Weights of a small mixture-of-experts language model, trained from scratch on English Wikipedia.
Experts: 2 picks a token, a softmax router.
Below are experts of layer 12 (counted from 0) of a mixture-of-experts language model. Rows are named down (a neuron's output weights, with its number) and show model dimensions 0-127. Each number is 128 + 24 x the weight over its row's rms, rounded and kept within 0 to 255.
Before each expert's rows: "comes before" lists some tokens at least twice as common just after its tokens as in all text. This comes from a sample of Wikipedia text that the model never trained on. Tokens count by the router's weight.

# expert 24
comes before: "\n", " The", " He", " In", " It", " This"
down0 [169 116 110 118 137 114 115 130 116 146 149  74 123 128 148 144  96 133 145 193 142 109 104 121 105 164 158 165 133 130 137 142 133 121 120 104 145 122 112 120  96 143 157 135 123 157 124 114 114 115 147  64 121 115 151 126 111 169 116 130  99 145  91 117 148 148 128 113 131 107 126 178 115 151 127 157 137 133 161 150  92 150 159 122 183 151 103 114 143 128 135 131 107 123 169 139 130 108 168 129 206 130 125 131 114 116 120 133 118 145 163 154 132 118 156 170 113 102 142 142 119 112 159 117 171  59 124 102]
down1 [145 104 131 158 159 139 131 109 145 117  87 128 135  96 120 175 155 116 120  97 161 119 143 169 136 158 179 123 118  85 121 101 101 136 136 121  91 101 124  97 162 112 124  83 113 114 171 148 128 111 100 132 137 167 104 152 150 149 109 126 123 134 173  95 123 164 113 155 120 135 135 112 146 152 102 124 123 149  89  89 130 127 108 129 158 138  81 150 129 176  61 128 142 134 126 153 123 161 135 178 147 114 141 136 152 174 105 110 129 139 101 106 113 114 128 156 146 127 119 143 149  84 133 151 108 145 158 141]
down2 [108 100 135 155  92 146 148  84 141 145 104 139 149 123 169 117  86 167 141 121 157 129 108 133 115 139 125 156 133 130 151 125 111 166 112 142 136 121 104 136 108 181 118 112 113 131 102 161 141 110 131  67  93 101 134 145 127 138 126 171 145 115 111 109 139 140 145  85 114 127  91 122 103 104 126 111  55 124 101 137 125 114 124 185 162 157 164 112 112 148 120  86  99 129 145 156 155 137 139 125 121 128  90 112 103 112 133 100 154 144 137  92 148 113 156 178 150 135 137 157 104 105 141  76 143 132  99 118]
down3 [187 102 127 117 122 141 102  90 155 147 175 114 151 151 113  81 145 115 110  95 121 147 152  90 128 167 131 163 111 154 117 102 171 125 132 129 147 140  99 130 144 115  98 114 127 103 100 144 132 160 130 163 151 149 151 147  93  99 171 156 137  97  97  99 160 147 106 117 115 110 142 184 126 131 156 127 110  79 135 145 123 131 109 145 135 135 149 168 118 133 148  84 162 147 124 130 103 117  82  92 140 107 104 143  93 129 128 116 140 123 132 102  89 153  94 120 102 137 138 117 104 111 105 143  85 136 127 163]
down4 [136 169  98 117 159 149 129 153 162 107 113 140 108 147 120 126 166 104 177 160  89 123 139 123  91 152 113 127 137 167 131 105 140 147 136 129  81 145 133 133 117 108 158 148 109 154  89 111 116 134 164 166 134 138 160 141 171 102 143 102 104 126 109 155 109 136 115 136 125 124 126 133  95 169 165 120 163 183 140  87 124 186  87 129 116  91 122 125 134 127 129  84 116 132 122 167  97 148 136 128 132 138 117 159  96 176 145 159 156 114  80 120 141 146 119 161 158 130 149 126 110 111 146 137 109 146 144 102]
down5 [126 132 147 116 134 113 154 140 101  94 129 112  87 136 140 143 133 131 107 118 154 151 149 133 122 117 137 131 140 153 131 104 117 129 159  89 167 158 173 168  99 122 151 109 138 148 136 146 163 142 140 124 113 150 128  58 120 202 119 114 152  86 127  89 140 145 123 124 137 118 173 131 132  87 130 146 148 156 125 118 113 110 132 127 175 112 149 143 114 111 139 108 139  93 138  80  87 122 112 119 123 120 128 100  90  77 137  97 151 111 121 188 140 122 145 145 116 179 154 134  69 140 143 134 147 108 135 119]
down6 [104 130 141 196 124 163 173  95  92 117 139 125 106  99 145 102 115 137 147 136 140 124 154 139  96  90 141 139 133 120 127 130 116 133 148 170 142  61  83 132 108 129 147 101 155 150 116 107  97 111 156 123 143 110 107 168 127  98 169 141 108 146 150 105 147 128 114 140 138  60 108  97 145 105  81 100 145 141 183 139 160 103 142 118 118 117 119 165 119 142 142 124 160 134 131 130 140 158 121 129 133 135  99 123 112 129 132 117 100 138 191 125 132 163 131  99 168 148 125 118 161 162 114 142 144 117 124 145]
down7 [142 111  90  94 110 159 139 124 132 111 145 128 139 131 117  98 132 132 126 135 141 103  97 135 125  95 153 117 101 132 107 137 131 155 131 133 114 124 154 111 128 150 170 129 151 173 111 150 133 105 105 152 153 121 146 153 166 199  92  90  96 107  95 100 162 117 109  91 100 120 104  96  51 126  96 124 130 153 103 113 127 141 111 104 168 153 149 123 122 156 174 140 128 151 114 152 143 120 160  93 141 123 124 167  62 153 120 129 146 120 143 161 155 111 109 121 140 118 139 112 118 167 159 113 155 105 136 128]

# expert 14
comes before: " to", " by", " in", " and", " of", " for"
down0 [121 136  99 128 166 108 131 112 111 127 122 120 101 142 141 145 126 135 180  83 108 136 165 146 111 121 126 132 123 131 130 131 127 146  94 146 152 163 162 137 148  83 128 137  87 145 151 119 133  92 123 131 124 135 134 135 117 102 103 128 111 146 109 156 151 113 133 117 127 162 134  97 155 188 122 165 114 133 108 109 149 155 151 141 122 110 130  81  94 167 158 127 139 137 188 100 177 129 142  88 152 154  96 161  79 119 123 120 143 106 109  90 104 101  97 141 119  97 100 199 140 124 153 108 109 124 129 159]
down1 [120 132 147 186  97 114 110 130 153 131 150 129 108 147 125 154 124 132  97 143 142 117 110 115 155 134 118 138 102 100 149 122 105 119 124 101 106 129 172 108 143 137 125 123  84 127 146 136 106 149 116 156 164 187 170 130 130 165 125  96 166 183 174 170 103 103 118 136 150 115 140 134 143 103 119 148 132 137 118 133 139 111  75 137 135 149 127 138 112 150 105 126 132 142 160 151 143  88 162 193 152 105 142 154 207 125 103 132 120 133  87 162 105 132 144 133 142 115 135 171 147  99 148 127 145 132 138 147]
down2 [127 146 134 154 116 160 121 119 134 134 123 176 147 121 162 138 130 155 114  93 150  93 156 160 139 167 143 168 132 143 163 160 139 109 100 119 125 124 139 156 141  86 137 120 102 119 121 170 157 135 117 118 149 171  96 140 138 106 115 102 104  54  82 103 104 130 146 156  85 101 152 140 118 131 155 132 140 142 134 131 129 154  98 131 166  97 141 139 132 119 123 102 143 129 125 135 125 115 125 156 141 146 176  74 132 134 111 105  71 121 100  74 173 182 135 103 144 127 138 101 129 117 127 116 113 121 111 119]
down3 [126 196 157 125 144 139  92 153 144 181 110 120 156 110 143 112  94 133 146 103 129 149 139  94 133 116 106 106 118 139 108 140  99 149 116 135 150 117 137 123 145 118 139 156 112 116 133 113 136 130 174 140 134 167 113 128 143 136  99 180  82 103 104 135 137 135 105 116 166 111 164 112 132 134 120 113 141 129 126 156 134  86  64  87 112 146 178 174 139 114 107  96 161 105 139 164 126 148 122 123 137 131 166 138 142 134 140 178 133 119 122 121  71 179 138 138 152 119 143 161 152 141 124 123 131  81 150 118]
down4 [165 102 120 191 119 149 108 126  79 133  90 148 102  84 184 146 135  99 108  82 142 141 154 135 125 101 126 145 156 106 159 148 163 131 121 112 126 147 122 124 141 144 128 172 104 138 153 129 146 153 115 128 147 133  91 121 147 113  88 148  91 142 159 152 158 130 184 152  90 139 143 110 132 122 157  77 157 133 140 114 151 111 125 130 132 165  77 143 116 124 151 146 124 126 142 128 148 143 127 162 141 127 130 125 138 154 127 131  90 122  96 175 150  82 119 158 130 126 142 109 141 146 102 141 113  97 147 172]
down5 [132  88 156 160 105 122 110 108 128 159  92  94 129 103 110 140 139 129 110 118 113 160 139  82 101 115  84  91 114  75  85 132 123 136 127 129 142 150 129 109 146 166 153 113  96 124 122 132 134 131 141 130 112  85 175 126 151 127 166 169 118 156 163 139 135 138 145 135 169 135  99 144  92  98 113  94 132 131 113 126  91 100 140 116 132 139 140 135 166 128 176 154  81 130 112 118 110 107 141 105 109 129 128 150 171 119 110 189 132  98 149 164 156 131  91 127 136 157 142 167 107 123 115 131 132 161 169 117]
down6 [133 112 133  94 101 109 134 117 127 114 121 153  93 180 124 110 169 142 139 103 138 154  96  98 101  94 134 136 127 126 119 128 123 126 131 128 170 147  99  93 116 124 105 113 164 122 152 104 136 126 124 132 145 140 149 114 137 160  93 107 124 147 110  86 133 164 136 143  93 115 142 152  93 126 129 115  80 109  87  77  90 149 121 151 142 115 114 126 139 105 144 132 190 128 138  75 155 130 152 132 150 115 117 129 137 113 113 131 145 153 137 152 191 143 148 109 133 139 172  77 103 183 145  80 120 148 110 153]
down7 [148 133 158 117 116 161 155 114 134 118 125 138 107 143 113  91 158 118 110 155 119  97 167 146 141 159 140 137 126 141 183 130 129 134 153 131 201 131 123 150  79 121 103 127 189 123  76 126 139 159  87 141 124 142 105 125 135 143 112 132 118 117  98 163  98 151 159 108  87 153 149 101 122 152 120 116 119 128 120 128 175 133 153 127 188 113 128 150 134 158 113 155 100 105 110 139  91 124  87 136 119 161 140 166 171 141 130 141 143 101 130 128 105 105 151 141 105  89 129 159 100 150 128 137 112 173 127 126]

# expert 29
comes before: "-", "|", "\n", "==", "In", "The"
down0 [125 149 126  88 106 111 147  90 130 170  96 115 107 124 136 125 119 144 109  88  82 130 170 149 108 121 119 126 129 140 122 127 100 135 175 143 154 123 107 136 123 155 108 120 152 133 120 108 121 118 170 169 203 100 162 156 130 157 130 107 133 123 144 149 153 174  99 145 104 129 195 140 103 113 116 131  92 147 145 116 152 121  91 136 126 138 121 156 123 143  89 122 155 151  84 134 140 177 154 162 131 118 107 137  80 140 120 107 147 116 105 106 136 102 155 150  93 149 164 171 107 123 147 130 125 126 139 130]
down1 [134 145 121 123 145 110 107 128 151 126 129 141 119 171 151 137 129 106 148 138 106 140 168 106 138 160 129 144 141 106 126 100 138 150 134 135 118 150 154 113 115 131 127  88 153 148 133 110 106 133  75 127 150 125  68 122 112 101 140  84 149 109 110 148 107 165 136 148 142 156 117 184 124  95  87 134 143 128 105 119 119  97 153 103 139 155 108 122 109 113 117 111 148 156 128 142 104  92 183 128 130 133 168 107 103 122 146 153 126  99 168 177 160 139 101 110 124 128  95  86 191 109 141 111  84 108  94  82]
down2 [125 104 134 144 106 143 147 125  94 112 120 123 142 101 121 131 118 123 139 103  97 102 134  87 132 137 136  91 135  89 158 128 116 137  84 179 149 110 109 125  87 164 178 135 160 120 137 144 150 107 101 176 137 131  82 138 129 101 108  79  88  76 136 138 131 129 150 130 136  98 146 153 113 145 109 131 128 121 140 121 133  86 139 154 141  98 167 114 131 188 129 109 143  69 112 184 126 145 143 118 125 146 118 136 101 120 116 125 119 150 128 109 160 148 117 116 163 112 157 130 111 121 104 180 119  92 149 170]
down3 [134  94  96 131 148 155 152 106 112 127 135 119 136 135 103  98  99 112  93 175 115 145 153 147  88 110 106 122  95 127 121 135 131 125 142 139 109 125 105 165 130 115 106 138 125 102 143 120 119 170 143 182 137 159 116 183  99  99 138 133 142 158 114 122 112 135 153 104 100 113 153 116 183 127  92 159 166 106 124 158 117 140 118 125 151 160 156 130 122 120 164  81 186 141 117 111 118 125 173  93 119 174 155 149 157 123 129 123  93 142  90  92 181 121 112 110 129 131 124 107 127 143 133  86 102 146 110 141]
down4 [ 98 154 104 126  86 123 119 123 148 125 133 137 137 139  98 127 118 111 121 165 132 101 127 158 110 132 104 142 139 115 164 129 114 142 127 104 146  72 119 139 112 123 137  98 138 132 125 159 171 146 102 109 117 135 119 184 128  84 102 136 126 126 130 108 152 132 115 122 145 128 123 137  94 143 112 184 141 118 124 147 110 131 158 107 135 153 152 122 158 152 133 122 116 163  62 166 145 137 121 123 119 102 114  57 148 179 142  92 108  91 112 171 139 195 104 119 124 115 100 136 141 136  87 139 171 150 143 164]
down5 [121 147 156 154 130  86 103 120 114 161 147 164 140  93 134 132 138 141 152 131 152 102 110 152 119 124 129 120 137 114 180 144 106 155 159  85 105 132 151  91 146  97  98 132  96 145  98 180  97 132  84 128  86 139 121 136 125 109 114 110 140 159 139 126 101 171  93 162 119 166 157 115 162 173 116  79 129 124  89  98 132  85 147 115 125 169 119 154 146 113 123 158 101 140 131 149 131 100 157 129 163 110 124 156 136 153 138 107  90 122  82 133 122 135 138 124 153 179 131 162 105 148 140 123 116 126 131 128]
down6 [146 158 167 136 111 106 117 128 139 116 131 159 148 152 149 125 138 141 176 101 137 122 129 120 126 150 165 133 110 124 134 156 115 145 143 144 109 150 118  93 113 107 126 131 165 136 128 117 141 128 107 162  78 161 125  88 158 149 152  96 164 125  88  99 116 117 138 143 164 124 136 114 118 126 152 131 206 106 124  87 124 131 182 108 116 120 105 164 172 133  71 101 118 133 151 125 132 109 119  97 129 119  85 150 153 121 109  87 142 104 145 167 158 160 144 115 123 133 143 189 112  90 122 111 110 156 117 118]
down7 [136 136 129 113 171 143 144 114 114 134 152 111 148 114 170 118  98 136 170 128 107 155 107 127 160 174 119 136 109 101 116  99 132 135 143 111 157 162  94 135 113  98 161 143 145 143 126 129  87 138 146  88  92  94 141 153 164 139 141 170 118 182 119 169 165 104 159 100 105 143 156 107  88 151 106 118 155 124 139 171 155  95 128 165 112 144 145 120  97 127 115 120 176 164 144 132 105 135  93 119 117 134 152 135 118  93 146  99 141 141 128 135 129 196 113 114  98 147 114 130 130 106 128 128 118 108  78 119]

# expert 28
comes before: "\n", " of", ":", " in", " was", " is"
down0 [178 120 157 144 177 156 126 131 118  95 170 114 158 147 146 128 134 156 101 122 160 174 109 146  93 122 126 144 126 122 113  91 152 123 122 160 169 113 136 111 103 116 121 159  76 130 103 127 143 120 148 152 149 128 145 156 116 126 163 170 159 160 130 120 120 155 125 117 144 128 115 134 125 145 110 130 132 132 159 167 145 110 160 117 128 113 152 130 127 105 151 159  90 160 129 129 117  93 110 169 160 118  89 141 152 161 148 150  74 147 150  67 110 150 103 150  81 139 103 168 104 130 118 120 131 163 136 124]
down1 [135 109 139 112 109 146 144 125 144 134 153 115  91 132  87  92  89 162 127  84 136 139 103 109 117 110 124 131 159 153 125 120 106  89 110 117 146 160 124 111 129 111 100 140 110 130 149 119  85 154  95 107 157 108 131 104 150 102 105 142 138 153 147 122 138 146 167 138 118 127 134 145  76 110  97 127 147  82 159  73 138 139 126 143 132 180 158 124 107 129 153 127 132 135 124 145 111  88 172 103 153  97 184 118 178 130 129 146 132 135 129 175 129 159 119 156 133  93  69 150  89  95 114 106 107 132 134 116]
down2 [146 139 108 159 141 150 129 148 166 125 104  83 165 115 137 131 101 172 131 120  93 100 133 129 114 118 102 105 132 112 159 130 181 157  94 150  72  99 123 128 159 163 140 131 166 127 112 119  66 111 134 114 132 124 130 136 151 183 125 139 116  94 159 149 138 126 131  98 111 178 122 122 168 110 144 142 112 113 115 170 111 131 119 112 153 128 141 135  90 130 134 138  98 137 113 152  88 162 152 144 131 156  96 103 111 115 130  88 150 105 146 105 105 147 156 145 125  61 144 138 129 129 164 136 123 130 159 158]
down3 [ 95  96 138 144  88 122 141 121 114 152  80 125 139 122 163 109 125  91 144  95 133 117  95  95 137 111 153 147 119 159 151 148 138 108 133 131 124 164 116 122 137 109 150 109 113 159 152 106 120 149 115 146 117 135 144 102  88 149 171 135 136 131  88 135 157  90  90 146 131 106  69  93 126 122 113 133 165  80 127 150 142 123 125 114 111 140 104 181 143 113 175 108 138 122 118 149 124 182 146 152  86  90 114 128 150  94 150 127 113 125 139 102 140 109 117 106  77 130 143 165 128 117 130 168  88 127 164 157]
down4 [174 129 148 140 105 132 138 127 135  83 116 130 143 132 147 152  92  94 134 170 124 142 124 134 120  95 141  94 104 158 140 145 132 140 148  96 124  87 126 141 116 170 105  99 177 137 108 128 156 102 109 141 149 145 118 156 135 175 140 129  96 121 134 103  95 148 134 133 141  72  78 162 149 126 126 122 117 121 130 120 137 146  84 112 136 127 113 112 102 127 113 126 131 117 135 117 107 194  83 165 107 178 157 126 140  85  92 149 133 169 122 151 120 138  95 155  85 142 110 118  89 118  89 150 138 119 109 151]
down5 [164 137  88 138 135 119 123 117 151  90 135 114 139 108 124  89 145 145 134 121 144 119 145 145 121 144 143 167 102 134 122 131  99 137  63 121 152 126 114 139 155 158 164 163 145 114 131 127 167 163 141  65 141 110 139 115 123 132 144 144 110 109 156 161 125 109  86 137 158 136 159 128 149 147 146 113 158 113 162 159 154 141 164 134 143 101 150 105 125 103  81  73 115 168 111 109 148 118 144  91 106  62 120 126 111 127 149 106 133 116 142 162 123 190 134 176 121 151 142 148  94 129 126 144 118 131 105 118]
down6 [114 126 135 115 113 133 140 135 161 133 136 154 135 169 124 131 162 125 124 148 126 120 163 159 106 139 166  96 127 115 165 140 145 179 169 119  98 131  72 133  90 123 136 131 192 115 139 163 187 134 109 144 118 131 115 146  95 108 107  77 115 113 127 131  95  94  95 114 155 152 114 105 129 105 113  86 128 140 145 126 140 152 186 156 153 135 122 142 127 119 151 123  78 102 113 141 102 119 114 129  59 111 103 111 148 115 115 108 124 158 105 139 144 141 127  84 139 141 129 138 163  91 115 141 113 111 133 101]
down7 [131 104  98 143 154 138 152  84 148 150 144 122 150 134 133 143 195 136 181 165 139 122 149  83  92 143 110 120 156 114 130 126 130 112 112 171 157 101 116  93 145 132  96 120 136 136 152 122 123 146 132 119 133 104 139 162 139 115 141  94 145  99 117 134 115 127 140 155  91 124 110 133 164 164 115 145  95 145  94 121 165 150 107 139 111 137 105 162 194 130 111 125 170  87 117 166 105 133 155 110 144 122 142  84 137 149 159 153 165  98 121 151 126 126  78 131 146 119 149 150 149 134 159 166 161 128 129 105]

# expert 12
comes before: " |", ")", "%", "′", " is", "°"
down0 [120 113 151  86 139 118 144 148 121 135  82 128 130 109 120 103 125 140 123  98 171 145 122 149 113 115 121 131 126 147 129 104 121 104 168 141 116 146 171  96 170 125 142 156 117 153 109 113  69  89 175 109 160 129 107 152  74 106 157  82 149 163 109 131  88 146 126 133 142 114 130 114 118 164 128 145 142 142 114 119 160 146 138 129 110 113 130 118 120 137 139 119 130 100 171  99 112 135 149  77  81 141 160 114 163 142 140  92 124 152  79 165 102  89 173 117 119 130 142 102 126 132 165 158 123 159 118 114]
down1 [ 95 121 178 139 117 137 174 155 112 103 106 150  96 154 109 158 131 126 160 144  87 117 136 113 160 126 146 138 114 159 121 134 142  93 108 132 181 158 137 147  87 119 154 142  93 116 165 165 156 140 117 149 134 134 131  90 118 176  74 131 165 174 157 121 135  98 154 124 103 146 120 182 136 139 164 118 135 102 122 133 142 137 161  99 147 123 125 151 138 122 164 138 103 135 118 114 142 153 124 132 133 116 123  75 116  87  97 134 110 164 141 161 160 112 111 141 119 142 134 136 130 139 125 116 120 172  77 106]
down2 [162 154 122 165 127 141 102 130 128 127  93 110  95  82 143 140 135 120 105  84 107 142 127 100 139 182 118 104 101 129 167 146 107 147 121  74 144 130 109 100 101 188 165 162 102 116 109 127 129 112 133 141 128 166 104 181  79 125 123 152 156 139 151 110 124 137 148 120 104 162 127 150 132  77 119 108 135 102 142 116  82 158 137  85 127 138 130  99 151 128 119  88  94 127 133 113  99 156 124 171 144 135 152 151 109 129 131 106 121 145 118 112 110 119  98 145  81 121 114 162 105 113 128 102 150 114 144 103]
down3 [113  96 101 118 148  93 124  80 130 140 142 134  77 130 140 136 143 163  81 142  88 140 116 108 129 136 135 126 119 135 134 133 135 128 118 125 111 125 172 173 128 100 136 144 149 115 128 122 129  83 147 169 138  89 144 116 130 172 119  89  93 145 152 104 147 119 105 153 162 158 112 112 108 130 107 128 124 135 124 148 137 128 103 139  93 102 147 104 106 150 161 173 149 132 138 113 112 126 183 121 129 131  82 129 137 125 179 150 180  85  93 120 124  93 109 126 113 119 125  94  98 110 171 104  76 151 165 126]
down4 [196 131 102 129  96 137 151  96 150 104 149 121 128  90 110 152 129 133 114 140 135 155 121 130 123 134 120 124 142 154 106 123 132 161 136 158 111 132 120  99 135 119  80 105 119 140 109 126 114 131 161 102 150 144 113 160 160  93 130 175 117 145 156 157 114 144 117 113 126 109 140 115 137 136 108 136  85 144 141 154 159 182  84 105 130  92 132  91 118 126 114 121 164 164 109 110  94 126 142 120 112 160 156  77 108 115 131 125 111 142  83 126 117 145 100 100  70 179  82 110 117 137 145 137 186 133 110 119]
down5 [152 111 119 199 135 128 158 120 116  83 110 122 110 108 124 128 114 139 116 163 103  56 109  89 136  94 156 159 103 121  92 130 125 159 127 185 148 130 102 121 158 124 163 103 151 128 139 132 113 108 121 122 153 167 125 142 146  95 136 150 123  83 135 112  98 101 102 112 119 117 136 111 153 108 140 124 131 160 130 151 129 175 105 148 124  87 140 128 104 127 142 100 147 141 149 181 116 152 141  90 112 107 103  96 158 105 100 146  95 120 135 129 129 155 138 136 166  93 145 119 136 126  78 136 134 112 108 160]
down6 [ 96 103 135 174  92 129 131  88 105 134 158 139 116 104 178 118 101 112 102 128 135 149 110 169 145  98 151  96 167 129 151 148  85 116 115 115 161 136 149 138  93 104  95 149 132 138 135 107 142  71 117 108 140 134 188 164 127  99 133 130 111 136 129 135  90 172 118 146 110 133 113 140  95 120 110 174 141 118 101 126 155 120 135  92 178 158  82 133 128 120  99 135 106 143 136 105 103  92 133 134 156 125 145 125 137 136 111 140 157 149 161 143 131 111 110 140 123 107 114  89 170 124 100 161  96 128 166 116]
down7 [159 103  94  73 136 129 138 153 104 147 118 136 111 164 140  91 142 130 128 104 111 145 110 170  82 130 140 113 157 124  78  88 122  89 125 172 121 142 150 148 184 109  90 169 104 154 102  73 108 145 144  95  95 118 137 109 124 128 133 134 128 150 122 100 121 111 135 122 180 129 117 105 113 139 150 150 152 161 135 150 132 150 123 150 118 124 147 141 175 139  96 126 102 128 137 163 157 111 122 102  95 125 151 169 139 139 134 153 131 100 116 103 130 123 112 112  98 107 123  92 114 116 178  98 148 102 154 114]

# expert 30
comes before: ".", ",", " of", " and", " in", ";"
down0 [148 147 121 131 156 116 141 152 137 103 121 145 138 121 140 136 124  90 152 152 165 143 107 153 124 124 146 114 125 140 132  82 120  91 122 127 135 139 179 118 140 160 121 172  93 120  89 131 122 146 112 111 133 127 127  81 119  93 120 130 127 107  95 105 118  91  85 135  71 126 110 134 142 164 146 118  93 137 139 102  95 104 109 126 144 131 108 140 132 187 115 138 134 104 136 110 145 118 121 194 115  96 115 132 117 139 149 170  92 141 147 138 129 161  95 137 133 110 130 144  95 215 131 139 134  76 110  96]
down1 [146 155 114 103 124 108 115 114 180 145 102 142 110 175 182 142 139 165 104  88 165 129 128 162 125 163 110 129 121 150 130  87 125 134 101 141 162 155 135 121 147  98 104 135 122 135 113 146 135 166 123 163 132 128 142  96 113 101 127 160 131 109  72 158 100 124 105 127 146 187 110 100  91 160 114 161 122 152 152  93 161 118 140 110 112 129 126 140  97 134 145  85 140 147 158 120  97 116 139 147 106 171 166 125 127 136 138 138 128 135 142 148 153 149 187 126 125 127 157 139 136  95 127 159 103 120 168 146]
down2 [106 108 101 144 107 114 146 178 151 107 144 154 145 153 106 119  94 130  75 151 130 120 121 111 104 126 162 140 181 130 128 143 110  98 159 126 122 143 121 130 133 128 122 125 133 146 112  84 116  82 117 126 121 169 149 134 145 131 158 135 124 116 136  86 165 141 114 139 144 157  76 143 118 135 162 180 117 142 115 117 136  90 122 167 142 144 110 105  95 197 110 149 135 183 154 151 124 131 117 108 148 139 107 106 157  62 124 109 111 139 155 124 105 148 151 138 123 129 115 118 146 141 160  71  96 140 134 139]
down3 [151 164 135 154  89 115 127 163 132 178 118 139 102 138 113  95 142 145 119 110 133 161 112 139  86 132 168 140 108 137 119 122 118 153 129 174 118 121  94 147 121 130 144 140 107 130 135 163 166 120 102 107 142 112 166 125 136 122 115 150 107 130 105 171  74 103 110 136 152  95 159  95 127 105 128 151 134  87 169 136 151  75 161  62 178 126  98 115 124 125 119 119 149 167 106 110 113 152 148 132 128 136 171 169 126 127 133 152 123 132 159 153 107 123 157 132 143 159 165 146 137 138  76 134 152 123 124 141]
down4 [144 137 151 124 125 165 128 161 141 138 153 165 143 112  96 145 145  90 122 159 171 107 113 153 104 132 132 126  82 132 103 130 166 123 121 153 143 118  87 194 120 179 141  73 125 133 186 100 140 103 139 124 125 126 114  92  89  88 144 113 145  93 121 116 137 112 117 133 136 114  93 139  83 172 147 139 125 117 135 121 127 114 121 107 107  90 107 153 164 146 124  88 118 114  98 144 108 127 135 104 115 156 141 156 131 113 108 123 122  98 155  75 151 161 140 102 113 142  94 113  95 154 159 129 128 131 106 129]
down5 [152 108 145 128 148 126 120 129  65  96 159 130  98 122 119 113 134 110 121 128  96 174 103 107 150 111 129 116 122 107 137 162 132 109 128 132 140 149 108 130 121 154 153  95  83 175 113 123 152 126 123 118 106 134 125  94 166 116 153 123 125 101 114 104 173 100 173 114 132  95  79 138 117 156 111 145 152  93 129 134 134 122 115 139 136 117 149 163 147 100  99 148 138 123 193 151 118 130 134 108 113 163 131  75  98  96 102 165 127 114 146 121 167 147 159  96  92 140 171 123 148  91 161 135 151 121 120 169]
down6 [116 147 156 145 128 134 143 118  78 142 155 118 121 122 171 118 141 109 114 128 119 120 140  71 149 118 124 121 139 156 114 163  87 118 169 145 137 130 141 132 118 152 113 146 107 131 114 112 102 179 140 159 140  95  84 108 152 140 180 152  96 127 135 101 128 140  98 121  92 131 132 165 157 117 120 121 143 134 141 141 134 124 123  50 147 152 152 128 132  91 120 147 102 135 103 139 112 144 149 105 166 161  82  75 113 125  89 120 102 142 160 130 144 164  97  88  81 155 142 152 107 114 132 126 168 134 126 125]
down7 [ 97 108 118 139 119  91  99 128  96 100 136 139 147  84 147  99 142 107 185 137 143 114 111 158  85 146 125 127 126 167 122 156  87 135 125 104 128 146 123 145 119  92 123 108 173 101 127 114 122 131 124 135 147 124 105 120  78 116 122 140 145  96 176 103 112 172 157 118 122 124  86 105 188 109 145 105 130  87 130 140 159 124 120 120 144 144 122 154 146 127 111 141 140 128  82 153 111 128 150 111  84  97 101 126 180 132 108 108 100 154  84 109 136 115 152 120 106 140 114 131 114  79 154 144  87 161 114 124]